Weights of a small mixture-of-experts language model, trained from scratch on English Wikipedia.
Size: 14 layers, 35.7M parameters.
Experts: 48 SwiGLU neurons an expert, 8 picks a token, a softmax router, a shared expert of 64 neurons.
Below are experts of layer 7 (counted from 0) of a mixture-of-experts language model. Rows are named router (the router's row for the expert), gate (a neuron's input weights, with its number), up (a neuron's input weights, with its number), down (a neuron's output weights, with its number) and show model dimensions 256-383. Each number is 500 + 25 x the weight over its row's rms, rounded and kept within 0 to 999. Numbers have three digits each.
Before each expert's rows: "mostly gets" lists some tokens that are sent to it at least half of the time; "gets" lists some tokens that make up at least twice as much of what it gets as of all text. This comes from a sample of Wikipedia text that the model never trained on. Tokens count by the router's weight.

# expert 23
mostly gets: " made", " ==", "ated", " used", " released", " played"
gets: "ed", "ing", ")", " of", "==", " from"
router:517454459510492531550458507476502498531510523523493510494488486497526467524526484522548509471503497530473535503528496489501490484468503502521521566537499533482451513472448479473503538503443534524508518513530497508535474536538479494508534508525538513455494493505548526477501491496470483490499498473551472485486460480507520473553494492536524489491523499470485460500475468567505497494519
gate0:478478540533473479542499531509460479500541524486531491547512465488489495511465460530523523515527516480508480547460546462512517511475444525499548505520510524491487523533514516490478534526481525505490495499500482523545493497543547486502459512501504478456478484512513511493482554489498525528533532494484504442495516479507531540532528513528477516497464506515482534430458527504513508501525
up0:456466504501485502490458452491493519514449495525506513512504476527493494506510484500491506484533488536537499483479473541482475497525529481481479522499513511506503458500526494512509482527479510466523491506474521511514494498472484517515528506459498525491514537502484528515493479503443479489468463507483529487502500499516467536525522510480481547520508501480499497521492483516493490548533
down0:520494486492523503458534505509532511484482528521494515458501515498528522478541511469508486443515502502513531493489523525488510508417499498501475478483547495538541485480529467495551514483501468476533449503486536511527548501486513471509494504500481513546465458517486473475429533457565472517544538484467469499457514510482512481449455501507470483506517509554494559499464515482449527510449

# expert 14
mostly gets: " South", " California", " London", " B", " Australia", " Washington"
gets: "0", "9", "3", "8", " B", " W"
router:482478473460500481514515499515495520470518489500496478415559553516514499516502488488515512492531515484501482522468524455513446528486485481497494503525480472531485508511506472532516477542492446469462518525509512521459523471492503528489465523463498506544489475514508477510526510547488491495475478511547541527497537511506479485483471523493532514487488483493544503512525532449491441510484
gate0:511436527450481494489507503531494498555485437472488487504513508488488507590518479524492499467521492494500573516480498526485481484478499497477493510542537498515491453522543549515481512492483498531445518495554526531495499524500486503479491490494500500495486489494461508514488513567468537509502504560477485507528511523507490500523490501512532511562500480491516457512492514509477468476497
up0:458488485509524517490507477514478504470500502493522490473471492482514512490489509442506501500481464513480499478484484529538454493521498530541526495496489512490521518514452536493467492497458484497541523502488494474505566451501507553522471524515498521496470541488525474478514528470482530468522482510518543464493472501511466475519495494487503482495467504475482471547468443474498487498507
down0:496467461515490482522484483472508512474460528515476531526476513532486536554496471458503505464435529518519517479460483463514481475534474469503477491485525480470483498477489482475506542501517504500495543490522518464544483499509496513495524542466522495474494522487476519517512523498550479521442469510492517496503487554493529539492541494456483452512500488519504485462517503520486463520503

# expert 15
mostly gets: "ated", "ations", " along", "ments", "ating", " together"
gets: "s", ",", "ing", " and", "er", "ed"
router:485485495506500483504477505509499505493522520526524528500505484524528506509518495467501493563487486477474490482504517467464476494496491497484503542474504532471492508526464503494494518515448562542503530468510503506549501512479534484514531489510521493453500480531495523494485510482512498504486548480510493511505497463496503505524524485505479507500536537528480529519519455477464559504536
gate0:540524554482508480510493486500473463487460531527513502497477494490533493500512487446494483504520490487494456487492439496511485542543504551496485520507510506494451514500528481440457482498499491527540535467503506495479485501521501484506528496483525481477505467478510520469501505512497507494496524482490506485565492454477521465517492446518477441515521459462493504505499508452496533539520
up0:469499454508452499504475509558520474555503481501495519487532522507478471515520503522512477483488505560442509523512552496507473504479466448551497501505478487495525507519514506502526517521508530501486478511520500480516481518498517527517496446529497482500529498521473488502472477499495516510511467510500508493481504506490512500550474486480546495487489533504483454488430483520513493462527
down0:474473468503467516536490530474450531530492487494488501518506499479513500463487492490482490480454508488481526509512520522535537515472531489505467477527497465519498470492537499514505492472508529522508479524462489517487493494513514474491524506516481535461502492486509522476475512516510498480491479539516505507470503488538432469518512532471508523515527487518490509464497499494504480528516

# expert 16
mostly gets: " the", " The", " his", " their", " this", " its"
gets: " the", " a", " The", " his", " an", "The"
router:553502486455494483493475535442549520493485496502499521478484515495523546457534513480475522472526514484495529477499492508525519513500480491493514439481467496505510519482508530477494505505530502500462521494481529511487528473530476502493485504506522470488511507510490559475506511524497492470532493509491488509540526506528534537494499476480496486510518489526536508496440503494500481504517
gate0:538490491511553544456469541497515491509521520524510521490437503478491517487481490512508497440475537517471502481487510519554478494508537495527507478501506507457446461514503460479483530510519508503518485529494541476494479487515512468507469441489535470469472497459489457506458528444542529499524501475524496486535518482503528491497474470476472504487491506534472491499515531509495507460500
up0:524500524514543509477478488518529517499556480458462510503467474436533476512554489497507477480486507474539536529471516443580503506522459493522529467491468455468493477474479459500486486496500527477495489508520537525491488520537511504494495522524474501481490507497500498462484504460506522530522502453530468475482490461515480524482470511496500437518475488467520495528546521524496497529556
down0:472569475497511513496507459456500519522521495506496467467517528503463453444477512523502498492492506567518511503520496492491504476486484496523542495500483507497529508488467475518526519490487508472468492492516517520457496489494499468491470486508521497466490554506505512519533474548465431497500475507487485531483505541522513520491508496467482499508512484469477500481517524516509497506529

# expert 31
mostly gets: "|", "==", " Total", "See", " Nominated", "Career"
gets: "\n", " |", "-", "|", "==", ":"
router:439529493518526521496481454500539477561473444487517501496523543479479498493452455502560505475497499514512515478493511519530474492504488452490527510527490503503486488503540540473518503467482513512500524525457497490528534503497522524508530493492502522509486526479479511500484508524506482504486522522488468479497481571470477493513486469523513514456476498463516521473513514516507510509513
gate0:490480483530500517465486498465538515487477485484520496513533488468536550497540476471560473488534483471505544446502502522523517531496466513530488520510540477528496485524537503506509497504490522503516508483522514506524506532506473492463497488490484505513485543490490554499510546456484469457520584535508497509492475492464466534481499511505487514540496526498502476514472476515528527473503
up0:515465533546514505494484502494489502473506504508551486520499484498506484539449517525498461472459496496502469463526498493482528511481525513450491525505497486491479525514495497510508485502464502466529529560493500525505477478498463525541473471519521503503482470479531490514488524462526501469493527501531474512477485476503500504446496525494493465524523533508527451516488517509487496502489
down0:503485515521557499507502479487521468490508486499513496479517550497511502454488493475491481528544470519516519484523519475501513468519505500503510483467487514485496549474487496527514538520550498505460535548511476523520477521469505488531520470491474472513480500531509542457518498516503490520504518480498545486458504534500460456458506466513525470494506537495486504513517490521538487507483

# expert 29
mostly gets: "ium", "sky", "′", " Avenue", "idae", "č"
gets: "0", "6", "3", "5", "8", "4"
router:474473478493486510505548501494478492439501499532513543556485521482464486519481518538517490493527552515500504489515559462469515498519514532530496480498483476580469524482495520541489489502503473446510518509521481515512494541456505492524492464499483493539493513497481477490543465479481443500484503463496516510466511470530453523470522489464533478477510535500512510485501523487516486470512
gate0:539495516474510511467525523504477495501466509452511490539465539490526499515488502437499483512540504539476493491494530451513521556508538564509444511506512516456492508506490509523457509478519486467501518489505549468477466542520513536504482496485478529499516503558502485504496507487471526467496462473540499530488504506488537475530493463475475511496505490474524513500504493475488451470498
up0:542501475507477478466471513467474505521496500465508529503511501512517500525487489513541478486527485521477501531461533469528528509524482513505464533500496514482485468466512505483491495488517521499533516484482533498501436486500482513492502507513500505494509476508508521491484496496437520478494502557516518502504513490464565545478520509493475506514489491515491475470538483539513471481462
down0:538532496519504509488531470470491479504439511463490519503533506484458534508465496523542493506514505515480476490503509534474491533474520486486557519500462543488511497491500494519508520556470512476466484478533493485466487536485526539544471558484529505478493522540503518494466510496507479481484514522526480495519565513517506505496521497536520501503485549509518486476476530480474460515541

# expert 9
mostly gets: " some", " many", " Total", " several", " five", " music"
gets: "s", "5", "4", "6", "7", "3"
router:514496477511503510453481558460505513458463501503474539535487499547504463488508489508537512517503556498445496504521503478540546501528493530527495560514505539488514521487467458489521549486509490516471516503473505449519560491517525510510514519470529530490520524497548508507512499495486518526502499486500503477521446499479538458511520509494516533496477516537468475474485510526493528491458
gate0:523477514473498493527512519524515464490526534511524470496502510493492436463494510476481543520512501485529504428483459468525518465488552503507507492478521551509484550481549457465491463552484510468531481521485498502529504478512511489474502494452498508492551537505479488505473514441480490454513535487496538489457470512557508478517501530500515511442475527481430495482506546470542494504499
up0:516494482463558524509466509511502506519510516477540524469476487521548477507499516542452506450555551510475498503517535498515507515512440501511503477513506476519555497507493497481506525514545531542463486494465464526495531543568430498521483485516511523494491496515494540502497512506485491531482494520483506486529458502485522480512541482491497498509511491482542531510489512490464541489496
down0:495477539498494455499520510478472532482453507460499523510508500504519509505520508500498508487561493508515502511502479492534478476530528493550500489481464500488505499539491504507470480471547513480502475497482529419488482537540504504460487525481519511490474547503519543454496488510422488474521517520496491482496536513533524474511501453513441540496521500448486495504530466511523484506516

# expert 26
mostly gets: " law", " along", " events", " property", " forces", " Clade"
gets: "s", " and", " of", " in", " to", ";"
router:480475538512472486502488539429505491500435538521491505473453514514516528507467510544456498524548470484499497482479497530530468498521521501508520474502511517463511475492532531491532529486519474521486510468504487507509480520487496531537514514475493500492533502533492522490481501504540519523467480466526507510505496491486514484516496458507552453514521519508552483554476498489460475482491
gate0:473481534523457487505454544503482520510456494514529525470474506507474550475494533520522525483555477508535528523517498520514528490522498505541509461526525474535486466545523479499455507526524508503542502514544514505504497536544487506468496464532500495490511492510482505454469509506467494504515514540495494452528494550527503502508501546531467497495512490466487446513521517507519478442510
up0:450523493472512493489467466499524480488486488509517531498491517476496469501475492528535508457463503500518524510508474469523490488477521529534491498496487486477496527483471504503486475464471488472487483454474499476454519499502521489482466495511504485476535530495507470554514472478469526458523495462501523481462534504525498501502489529503471518491509559435486507502478492497528521492495
down0:559488476464533494488514481512509452477542493523492528491531516485500502521510501465517435456492481510497531520483452489509514446490460474507512482524530503534501488466538437542577470480519489511505479496514533471528523514532501497501468501472473506512468539529482500495511514484501443493501486516463500483496485493548496491530500483484481448525499457459495498458499493483471489504498

# expert 3
mostly gets: " can", " Can", "″", " may", " there", "See"
gets: " |", ".", "\n", "|", ";", ":"
router:563494487546508458492538492511536487479482506467509503510467533500454485462449502461511511522464477535533505485509514462496497495471485463533492483517499476461530560492477534499486535502473479486430475479500509494485518483511457478484551476497503507510490494506476486505538482490471497494490445470501491493498513489502516500485500459505517505495479526538528505485481506487503445519493
gate0:506484499473522558542515501497494533478463532513490448513549506489530529529520473490510499551476463492517477497541430495509490502510442502502503494481506527493476494483491497485465472478458476469497494495450469507466480518508505530512527473478532479520531523518446492514486509494500515508544526551493544479501493496518465521527485499493492507480500513524481494465487527490513450470474
up0:508482488469513496563535473474508478523470525523491554493538517450488491498489479519488557546533484522489535508519482496515505479506524510499523516476497519519534506502492523511500513495484513512525540516439470473482508523529496476527543451472467511483536553491490450529514495497530497478508478482474501523491469483491497527472490472501492518484510545534434498465521535507517502514530
down0:519477470484516493454507540503502528510514521497493542480498498496497534514542469502499509476492514466488497467483500517511475515517498518503477509510500500499486557504519505513539501514518513493511471541524547454475524516465515462523527528490512511516529517487498488519512458515527485518480526516543486539473522466486512500533504489513495478524545530495478469495500542506495466511485

# expert 18
mostly gets: " name", " with", " including", " as", " called", " included"
gets: "\n", " (", "1", " with", " as", " by"
router:466519484525515470518503460517534496527515527511465518511480495466494495537499488517503506520530485469527479501504471503480496487554461505472530541521508491473490504479489496475532514494443561527532532487521527499478439458522528498513520538500518531480481503460474473512488509468492498512486502510531500514535505522549459505506484514527547497488519465482507484497492466493525499450531
gate0:513496512538529504560482470497494522514516532482490492511520537445496482500520540530530524522494509515517537432504492486496523514479510564477472490476501506523507499472490524492470509481474505459532563516479490482477498494549475465468461482526499530478493516513488485514487486529471498517561479515490530496517479499468493520510466520493471480509495487486502496469557507541558486496496
up0:542463476504563501509499509485539481442503567530524477521520479507526438523468516516491512508453427512491476561544465489494473504501447502484477572493501518522498485459453525473488516516479532549518488520531482471506543524500505525520464469511497486457519524501519487478493530503506474528548500510539534490463501479475481506488553546497489520483467506488478520451500456543511519512499
down0:510511459469479510464539483489516528478479511498520510441558525483456482485479503494481490478548502525442530501483518495455555473486502513536511470528511522496520466484462499541454494533498544526471555517530492510518505512519483505478483526478488456518478495530502550461506460506545462473497525494544464455487506492494486505519486515488512478527473449479498461515517529508509526467494

# expert 13
mostly gets: " \"", " ", "(", " pro", " dis", "---|---|---|---|"
gets: " ", "1", " (", " \"", " a", " de"
router:489500494507513481459475512514476514511462535490497453497517519515476459452498486503471538473477495448505456487470423470485449472507485474483485472513471515511521469510490520538502464483501469503532501493499506522461500465496489543474527533491443547489475525447476483533478503528494522490495516474474533495472526477494486515509442541480495471487518512467563544516507484514554492527550
gate0:470498506492539511502484534500511464509475510511497480498465473535519530504487498523523479512464532512542507491476508456464469479524459537464519504507528524467476518529520492474486500529504501511470481510512506501551524466525504540477479447496472497480502557492487544529470490491464514498492559458540493481502540517467477489503504474457447526519492528526492490499490496534516488506490
up0:512509491508442453505523461486450521541474499483505498484526509510490457472484539494505548511525544492484501516540515491503509497521526458535491493451497503471508474518485531497527506510457474480476516464537512522497522461509492475467490509487530498477533453511511459518485517556509534494510480560518502495473478483534444511486508533521496487469453510454475525524459520452481517502518
down0:503510447530531498515510491500495477495490499534492502490496483534483486532539514511504490517522458492520481524468514525511485521469495503513534483516515552520505542524484547508524482504505509464513535475490509513482488475457466490508554522513525520413479509550466475538472540490528508433508477501490500461540513542493538488501524474535518522523505487494464462489472501483467521508470

# expert 27
mostly gets: " former", " /", "=", "),", "†", " Jr"
gets: " |", ",", " (", "|", "-", ":"
router:474473500471486480540497471521469514482529479471501521469456523544487524467476502484493556463501547492547489546478501490487513531514524463505491498488488497475469531508541514487518473477535459509544470511506454515522522489475496503491548527479475532536511456452515504514495505483501510512509460498477515508493503534468464504442479548504475478472494440495548506490481498511486551505499
gate0:470507521485507471494501556507438506480480499498470503532464493480500512507525477468508478475487502547501518499483487522498528497501501513513485501487543516503520511522461521465471506497521528505498474488489514500519509535517487490550483515427469545503482518509509515481528511487489484481499507515476467489496497493473572507509493514473501520520472520541527522527502507517522542525529
up0:489532484519534504480498453506495509480534469484483477455507519531458529471497521510482478477568503511485508482523510476521529488463523536543513469493481494479480493514495483521544524490522534475508521516496435525528463450479449527470513509515504511486520548503525489551499494530495488489526452461517503461518501497496486495468498526505520552492478470490483499508517512500488529521515
down0:540540484495513471463457485473508468518529492495423520480458518504489503497506498522498480508534516517510475512493475495460498468509522522505507423492428518516453489543505476511465451479493504521475518508474500516497485474470511499519511520485505500495479522501538488468519486476527510538520518492505513522512510536529494479467427507504472488454501465489535547510488543524520505514504

# expert 1
mostly gets: " been", " have", " has", " more", " was", " being"
gets: ",", ".", " and", " a", " was", " as"
router:483469526496486510502446497485502493542488514506473574493511477493539476481493515529485510486529480483535530497533480565478432503525506520498526518495519491488544504517512526458479493481481521521518514518512488472530473479509514445491490474537502486467463537517552519524497528484509492525470495473550517528530450478504522495489522514481506538513515472491474480530529474510538491503492
gate0:473502499476482502531486549493505509526498497478505504520506526492471517515485484504502462517481521490472514505521525490519510526575558478524504510519483477489521486497527495507490459508527481531488492515478480471519471511490498500482495526490475463478513512517495514541498500543539534544488511515489472488530529483504471481517470459551475508496489493500480491521542484523448545529548
up0:468511548460515498519549504505495498524477468506546505443512488463505501512523516519524514453494490516513481488454506493523539508483507518486509538473507515468526489513515455483516497500524504508513474474497462490503440507490510520494508486462484569501513499462507460489469539457465549441467462536500540441491505503462458534497490516492472506476511493505520485491454479494527499482500
down0:507519518467494452490508514515521456480510499507498481455506472502523499516526551514512502449540502498493495503516494500497508536475508499494494482452493514486480536486501471462533504467481473514506459562500499493512483449514498509509523514478519496466522502509497508521493505523491524510476482515477494415478512465511501502503510481519500502532440485471456500488413500520505521476497

# expert 6
mostly gets: " York", " Ma", "See", " Mari", " music", "vin"
gets: "1", "2", "a", "e", "o", "i"
router:525528539445509537496542501510530484498463467522452510489521493515474487541469471526447510514474490462538528516501512490518496542503458467470479516497527518490478498508517496520486498474512508485516502502465490485446482515507497481498531482465539555525503447545485519510519461500466516514510526521496508514474505447472534454526503448488511505483515517500468521509572496405527524481528
gate0:516518502467510512500484448504528485496464547520485493487495501480467499449523514511485475517476488482469442497534530501538509500526470438489486538520527528488531532458469520472459505522493505516486486530459573483489480479529482465539477511473499496489494481504441500443504481520496493503506482495442503508515524488442475499505470483440507498454514464524459503482531506506527498472531
up0:473489490484522514539459512508526462461486511536541480509497496509494524481490534465508479458513473523451517529507502510481466451519485574497483524489507530500521480470493501494499496506501484506531471491470476523481499510538480438550474548499521514492473529518543538458498522515517515493473515479493483479492494533474510515535536517500533457457502430557476498473507474533532530518514
down0:498505491477465495496494553528489491525473516469501489542478522471476504514483501529505501478498517523535469483488466475519487511473477432484507528460550479496478528491527516483500491495515487523497527481464479455508565526465496498494520464525472501478453538476524494464499526515449506504504525538533485518504543512518488527499514480537484543545495526540465508487495488501520493474558

# expert 7
mostly gets: " Ha", " Ja", " Ca", " Ru", " Ho", " Fa"
gets: " ", "1", "'", " St", " Al", "re"
router:467496515499484514522534491543461505498470497508473507507545490539479518519434485518507515509479505467469450506530504488530518490478523510485493506521465517500480488483480456537477497500537447493504529521498489514493505487515491493527536506461457482481570509465508498512506522537521501524521472504477501493489498492474506477485470549505478496520485512501552503561486456482464519524523
gate0:485534474489478501490477533485481526457520466470474480459538482493491509520458515529514496495486510517476522445483506506497489491504527490503500513483511550514528492537478497496526424479493475499542517521522511521475500500528492534531541524487509479467487501515547496516492482474475525508525513453506479456455436481516508502502449526520515478507510494535517451495463506459486526477525
up0:528493506516444495523521483463512502494494497486487541487498533483520500473536487486488485509518492543514538491487498477548476521507493504523474475505513498515559461529530519503471537499518493473456538473460485461549520510471519535507482527525522508524524532493451493536519482559485513495518533514520511487500515482519485524493479477488441461481509490504538508455459521475490499513501
down0:510520520471504537551473499525495469526485524465529505540490471455514469453482496496491545512574461513490534489494489541530493493483542443508530508496482467499490499543473497493479522530498479530545504492478496477529493487455496507492517468495526482527475493459511510514541546500481490519480539469546506464503501457525467502523494468490504501446523499493500487467532480483475503523509

# expert 22
mostly gets: "\".", "In", ").", "On", " when", " called"
gets: "\n", ".", ",", "|", ":", " In"
router:500545513536503487517529483518499500526523492479451428498482535507467517558503511490430493536541501533495495517480521493483477486530496561451486473493492549481488519541545494484466556511465510491490492467528471525562486486509508512465510491459462541527491558461514466531490520494535485509473554526517503474507467528475487498489497494459497538503490481533513532511529575445507508488514
gate0:528475508492554546484514501556490525493518508483478489517473529508464503512466491508515475510510489492517507469504468504471522488508534535510473531454499534512483508505512517480456480516486505531503466479513514537484484530553474516474503471536497501511458542454459486538458503502516527469528522478510485482478475499481523532515473517500488502483518540459498494519480487465548500486555
up0:514491502543508522504476496467502490511517527493520475504470485478514488516515520472461527495478464475508495500509476483524476509495491506486473524539556519540503531495518467536546528512473505503525515476475483485506486489504510480568506537486490509498524519487548499487546497434513498502499419535520553492528513497489489470490520479500502505500533509534502506494505467503481489483470
down0:470505529522503485487488515496514505505482499481492512496513514492528529500509468503496506485497491460524555508498512519513505525513491470483455509482596533539490503516503498527504463508485495499507492489503531532498482505516497485489494527488467494477518523499534484515525516509448489479476502505498522509504457504525497458517484506512507529492515489494516478477534498504568524499492

# expert 12
mostly gets: " States", " University", " team", " who", " State", "son"
gets: "s", ")", "ers", "er", "ation", "es"
router:558478457499509546505512486486493496498511451477516496491505476527533533572519513475506456487453478451467501529494486501483537493480510518543514507451562508501522499491464515498563469492513480506504480477489557514524534449537510501529481509539543494510487514520501506500488484473483458512547511507483488513467529484501515487467551483490486512515486510538503482490488480539497516499455
gate0:492421494501466534502504495501518511517522487498495486504491497481497536550519528513480517460470515498494499479485519517453470496497497459552499520499509507547536445461510478545523516494500504515499510500465548498484469500504525537494507478481521500522506516499438514485486486455482509491528477474501529476547521467524540529496544509502435462518518462501510489489505539540486502519497
up0:514491491520516520451477492512505517508505495498535504535465474492535498533518522548497487486502521499496537487470503487482497436525477458510489547516527497556506478492479481528524473493486471526467523541479512500507505512473512498510501515488525501494472499547467512546509462453457478513486485515511491553538468479521508481480476520488532518502490496493531491537542482442506463468473
down0:497529494488478492510464444545509481498529524498490520507518493534519505503499498476504517518492495469485503496505540506526515490524505538516523510520469485496503508483470539468475530510491475464560489495501457516494466500482513495532534524536540528465472476490484443495501482518529518504481496469510488504499476489499515479504542518479515539519533486494522497500514558497526492469481

# expert 25
mostly gets: " was", " is", " that", " also", " had", " were"
gets: " the", " a", " was", " to", " and", " that"
router:486486523462493470524473553518516472531527501511477528475496525549499495486528516522484490556533473501496503520501495484510521481525558520521529468463470455501522514454526508481517484549475529493494485502553525488505455514515477476485483435530480478468476528502517502525506540490471503556486545509514461503477533497512474511458499491522494544508472476521487456499514524474525501494499
gate0:507471495495500498504532531496489510498491498516531552568511508471537497529493511479530500528521492501515508490497526523500531520520538507496490463504503510510450523472540472510506517570491523535544515529476517498510485525515505440504475518495499493522493488446559478459495538472482509554521551467470521508508527518474507496497528463475512517501524506518515523502531474465497509467469
up0:530470514498520502485511526476515517529508552530494543508505526470494505492524507498510521488500495526529472543557506493551495501545526527532517492504480498511498494500524518521500480557503528541540520523492510458504498478497505492486500524513515474511526515517519507543503526484535541499529500506496489546513506481528502507482504463512500476502508458536515468537534501493509546514487
down0:525545541492528524478512489470492556521513540465501512473530487459484497460523510492470499504519499472493476446512500501531501502520497518498509498464496494529523480519487494444492516489527490497498504557511524487496467495501506540464514540504536544489542481471471494516513498543514509480471572479490481506550489461553544527516497543516532488460509500478498535497507479477510478516479

# expert 5
mostly gets: " two", " released", " three", " four", " five", "On"
gets: "0", "9", "8", "3", "|", "–"
router:532490494480471504518465490462502496510475453507460513442505460498490513500459500465492501493512489558462527496502495508500527519487484551508513525507485512528509468538523445514465545488443525507458503450474513478566515467507479506475498459501512531468523479495557523480516488472516504477535494500495492470499477550566532548539459485488490496540492528491470469481480515503512439525469
gate0:498480504469560492482508529478488505527499514493537460483443533473474535474447458496529513507482484502499502490478498489533510490501531489526494470524496519468550517508532510514509566493488484472520494495499456510531519514496482491522482534498495487536519526528541478487561482506504515455512523488462493514481517502510514483448466490518510512507531506516479485531501480468532475502475
up0:518514501484488545478507496489503452509499501512475442488423509506494526522456470507516514514467513497524550476457527539518483481544530506492511504491510473495553465505525507468489558512458485507531494485505470528509531508496498491490495509475493503519543494512502477476536501528496501477529473504465500480522504508528495513443449483461508477511522517507470466495508479458520435508505
down0:527543525487526517515472517505525511506502476531485493514515530463528520535499518490484473538475556519489504498494546506552510519506523509504507462547477502545519508453478528493514504534494524514513510508530461502501503482504481521531515447482507461488478501509475458484508504469527531461466516494473490522498521452488501511494474520516523518475525500508501512514505468515529488489497

# expert 2
mostly gets: " Jo", " Ali", " Ya", " where", " Hay", " did"
gets: "\n", " (", " to", " was", " on", "on"
router:520530530487463537470528506534464520490513490488535511487520482550482539532503538448461432478492492495518511488521509507505477458449529531459485484504492493517472516500542503492505484533476503506513506488543511526501463488488469526471509488506498465486484495526479456481535494499495523501492496536501535498487487524512532489527487544527491494529513491453539520495474541510522494508463
gate0:492523505505527519512518521487525472462475574516516520457491508478503515503493474469536473528514511536493529496508455506490475502460514485496495506502507494508507494519513469491507474522482480472506479485526497476514463496551455511486499520469467497496506510464532485505553498513488509471524483463542523535468497528550549492499486555536486468468492487472472526493470552511484457518529
up0:481460489467485504502533472486477478481491456512452526540480501515524515460529513543491510476526511521518535473472534559542502501508501527513504480485492493495532479496481490473497514437562513503541513502500534474486496519489478532498501518500540510482509463502490555480471491527534540494455491508481503499521496507488502542532540517439499508525506526535522489518493489535486509486491
down0:503502546506483530456544490542522535519503495489530476505508481472511481505493509451508509547535522510499515489485484489525466433462534519542525479468503554473478484534523483523501534536476545477505455542501530456542517511488491512497527477520527508512532486487500529485488460509499543490463505511493494558501503511529518483517476520478532556524517470484494521493490542478537518469513

# expert 0
mostly gets: " Cup", "+", " Class", "T", "ST", "US"
gets: " ", "2", "0", "9", "-", "3"
router:480485476506508479494503489509534504457490484488503478516498468440476517515466483487488506543487516485473529479520489517526520491519485479527476539536529473544473491544471473473501551512466447503479496508515512480553492488467476494502479528476503501516504509439437502499486476532535510510462534514478459521493532544516500508519491445506492470503488502460471492463511467478532505492528
gate0:516470533485468500497515510474469476516537474538563483497511507493479512485514484510528487509503523486458533461507506469560498524478506483489466498513534459514464456521490464492542506513514506461567507473493504462510530509532488517478529451523492519551496540501527506499510533495504486501524550513516500508503521526541541486483515513534499487421500488477528466527504482462505548504480
up0:552494511523467491473555468524487480504518461523551465510490502453477568481495499531505499548519535468449491479466543489556514542469563511480482477474517537506482522499475502495458508491491524466499517530492490499501539523486522515482531518491496509526507526496503504473519505512515511479534480514519509508476532496498475489516498523526489501468488479501475477512507489488492521512492
down0:482530464517493526450490462493512495503474494494490504466443492474513513480481491483479565495484479502514519516493511489488555452504504482486540483523460512496561493503530483480482520515519496528496522512504480521481492520464532470498543490544504520498511508499514536517495509495499510495503523489541520434480453490483479503506508482528532485502530517475468519453539474504501477523524

# expert 8
mostly gets: "The", " States", "S", " film", " Best", " album"
gets: " the", " The", ":", " and", "S", "\""
router:502502523505508498533477511534461503528493480502531466493480470477524463496499525495508534541514550503448493508505470533507525510520460459496466486467489492486515490533436520491519485503524460528509506512496502522486493484505510474500503532494548506494489479480483486520519520468515513493532522535500503491523492551504474474523454504490524467481492474513519504494490476490464461466523
gate0:477468496499476500476519499523509518523497491466490501489500499469518505499482558492510504560464530472512551517470503546484539468513458497478469469446514485561499476500459502542496517488486467517512506513475518515532520466517496506496503507528475491491494540476504527494516505512512483520519554527535482498502490511471482499538447507500484480482523478470484464499452500522524534463517
up0:480483517474523514508466503504467503487443499519477497514496479463488499503479493500483490544467501505501485531520501512478529454498452544502482476478513500490491553515484527520511511522522469559494509507467530543495521500519511500477490545511492491488481516514537502504497507528549502487547545460522475474476504497495472550475482503541482489503496499485519479504492513528559477525527
down0:473510522464487508468470494481509537505506457556516508548473537448480494489511508502567503500533472482442497487507506497487487513475496508501524463512493487500515510478519469514532528494516491480488461465544537494473539471520531488483531507482511489520502454525495504514501463520492534516466503477471489504476543481492500490516517453501475501475452483502516492492465512504540504486500